config.yaml
n_layer: 11
d_model: 768
n_experts: 20
experts_per_token: 2
d_expert: 400
d_shared_expert: 0
activation: "geglu"
moe_layers: [3, 4, 5, 6, 7, 8, 9, 10]
router_score: "sigmoid"
normalize_top_k: true
routed_scale: 1.0
balance_loss: 0.00759
balance_bias: false
router_noise: 0.05
init_std_router: 0.0217
lr_router: 0.000329
n_head: 6
n_kv_head: 6
head_dim: 128
vocab_size: 16384
norm: "rmsnorm"
norm_place: "pre"
norm_eps: 1e-05
positions: "rope"
rope_base: 84300.0
rope_fraction: 1.0
qk_norm: false
attn_scale: 0.0884
tie_embeddings: true
parallel_block: false
init: "uniform"
init_std_qkv: 0.0241
init_std_o: 0.0
init_std_up: 0.0241
init_std_down: 0.0
optimizer: "muon"
lr: 0.000956
lr_mult_up: 1.38
beta1: 0.95
lr_head: 0.00361
grad_clip: 1.0
warmup_steps: 200
schedule: "wsd"
decay_fraction: 0.721
decay_shape: "linear"
final_lr_fraction: 0.0
batch_tokens: [65536, 131072, 196608]
seq_len: 512
doc_mask: false
train_tokens: 1134000000
steps: 9102
dataset: "wikipedia_en"
Below are experts of layer 3 (counted from 0) of a mixture-of-experts language model. Rows are named router (the router's row for the expert), gate (a neuron's input weights, with its number), up (a neuron's input weights, with its number), down (a neuron's output weights, with its number) and show model dimensions 0-31. Each number is 500 + 50 x the weight over its row's rms, rounded and kept within 0 to 999. Numbers have three digits each.
After each expert's rows: "mostly gets" lists some tokens that are sent to it at least half of the time. This comes from a sample of Wikipedia text that the model never trained on.

# expert 14
router:512423601558493481564447453528491528412496487490498498506491489536459410542502608431552526486520
gate0:540583499580565506449479478529492462516510516431539518603574534404473445493475626528599517461607
up0:390427482496498429513510569487454509519513440547568544403497485517621591497513466469582517515482
down0:481552499458369453390504449508438536528567404503431535459483534457556467442460565506397493517477
mostly gets: " for", " to", " with", " from", "s,", ","

# expert 0
router:481434566501447531520463522521481535505407415537526488520526520474543498448421465466544533525482
gate0:555477407374509582547490462494437534486559472367485537531522496511496406498504439479622523542454
up0:561563481511529571484479579510445524461565526516431495585514530477502528614489575521493482472640
down0:505489467453519527470477544499523429475496480416422461526521555512590415418505497452530498491476
mostly gets: " is", " and", " was", "on", " he", "is"

# expert 8
router:453469499549490490403465441550493529433482403446500429513549505540498550516403568519531505600469
gate0:467496553456522496518480494589518504489488483584466532489557491566555489476462496559412555537513
up0:562526518478463498476537460488443500526470564591504454416508457488561546456460559477362487402416
down0:485541568558540481514506411515587376491495511544429450493449362572486518566520538463491463557566
mostly gets: "\"", "a", "ing", "ation", "o", "el"

# expert 16
router:578569530540430518456394499576526519538519357550435532480483420496423447496456410538490583484539
gate0:532465499500519557444466499574425480434535455468465552616474526504584495456587458493552468465511
up0:531507465447486487587533548447475536485446514519529451513597481481463496615496464491574486487539
down0:556493569527563469513518457513464570536445504546482494469528500475400497539482493508447466432544
mostly gets: " the", " a", " an", " his", " at", " their"

# expert 6
router:433500612548489552480486492609458524493466393459478467469544480603512464571471433442524584485439
gate0:494492445581520576511485471569374545478471532477502448575537504479533480344454504533394527587518
up0:555571600464448378473543547479498476516478477538468495457455478468527532542440450562512546490496
down0:448514485408565527454446447556444461536603600553536489473479549452525548427513499443438510489545
mostly gets: "|", "ra", "ri", "ak", " Total", "″N"

# expert 4
router:504466522535433539607422403562405544539462454642502480517444455525496393541505550379549521577525
gate0:539471554504453587474512482466529536571484483457473574402501553466556550577529482488532445474520
up0:527524609520472537494508499559484394458497506589524461517505500464464484467450563488504491557499
down0:524461550463473474525458473474477519426494531508401517558570453486497538505477566465443512585400
mostly gets: "r", " Bar", " bar", " Gr", " cl", " gr"

# expert 2
router:498469485522428485579502488607518482472446514500509557426415382477499428563478446466507514559501
gate0:483553426498487543539506518394555522555441478484489485478472617531505518468438431463491435492358
up0:533495468533534460540508399519520537520498475525456459463480547554482449497494510434426406460438
down0:508499508452504460551467502492455539503539485497437447506469515510508526506542486500516527566534
mostly gets: "6", "4", "8", "9", "0", "7"

# expert 3
router:480482566499447558522424460523451461547461444515582464445498507474458435480453549461433524541542
gate0:503514442470529438523476495561518402513613531478475596416479566491506522500522519451542595542428
up0:500538450506553507480506488474479475530436504463511471591549516518449492537501554549509484500516
down0:556513574453468543527469492466486481422440568488493485495514449494419589524556515498394496502476
mostly gets: " National", " British", " government", " public", " national", " Indian"

# expert 13
router:515522620510465607488471457434577456488366417503516516466456476534442486501506405454395610496488
gate0:532444558489476546513512574514494477503539541516541541457484537504455515412569559474574565512400
up0:449479484419506537427466457535494500489546507476429404457499427393537382556399432556409485483437
down0:465443426402518594483496491415565430574473472479490499513480455493417499546628533518575513584545
mostly gets: " USA", " German", " States", " French", " February", " Germany"

# expert 11
router:453502545563459555560446418413510503543492469564515491480473490521543459579503427447481494486488
gate0:458502500539494547549517579441416451457525551496424551426400502487565556615513411545623524505505
up0:532499435546450549464464487491510509484582639509515557465516422424414502491518489479562600581558
down0:516454487442478448492530525594554468476513524564511451529581573468559487522520509457626485438519
mostly gets: " H", " P", " T", " S", " R", " M"

# expert 1
router:542546486530438513531455453521526506458441429527565538470494415532446445519516395491451508490465
gate0:545553509491501489490522566595482502466465434390480505517480477526554430545543485469412612537584
up0:481428477437437526457527589429611528487482610541537511498501469527387562451585535578485467560494
down0:566586474515441529543510489471521650454399471389323523468482454607626462530494528402496426498408
mostly gets: "'s", " on", "t", " under", "or", " against"

# expert 7
router:533523590546492472519467470394489591520436459512513453454488466481528474497488477491556599570444
gate0:539535480452491509422530546533394452547459555554506601501497467517419454437474510452538394497518
up0:571517461457509425475550556547526445504466542502475509540507453507511539404418518462503420516498
down0:499389567427506542401474550521490459502507421472588553502557596428456473464476473446477466457503
mostly gets: "ary", " such", "ical", " other", "–19", " Nominated"

# expert 17
router:443486577573454543523462419535517605469471432439556438515511451482472484521507492372559495514482
gate0:507497504440524559470488501557467503534464515504520516485485503436386432561428599481515565540549
up0:504451496534511406464469534443375450455490497556596516542480494472533498508500619519575400543517
down0:432399492478509556495519543474547568458452413448490517477482499534561518436579524547432511538436
mostly gets: "er", "ent", "ant", " New", "ric", " Win"

# expert 9
router:497517463551431539478461496539510451446450489518481491506492491524460503519473482390403560569490
gate0:570584566492513543479543545518612466493494516298491544505510620502489556594429483515447463528568
up0:495600439425474560528490498519525505456509545411482561569450507484421525565499432496452424439444
down0:504587586378537407515614464565504567499532452427463480474600512540557515534434552564563453486502
mostly gets: " been", "ie", " have", " had", " as", "ous"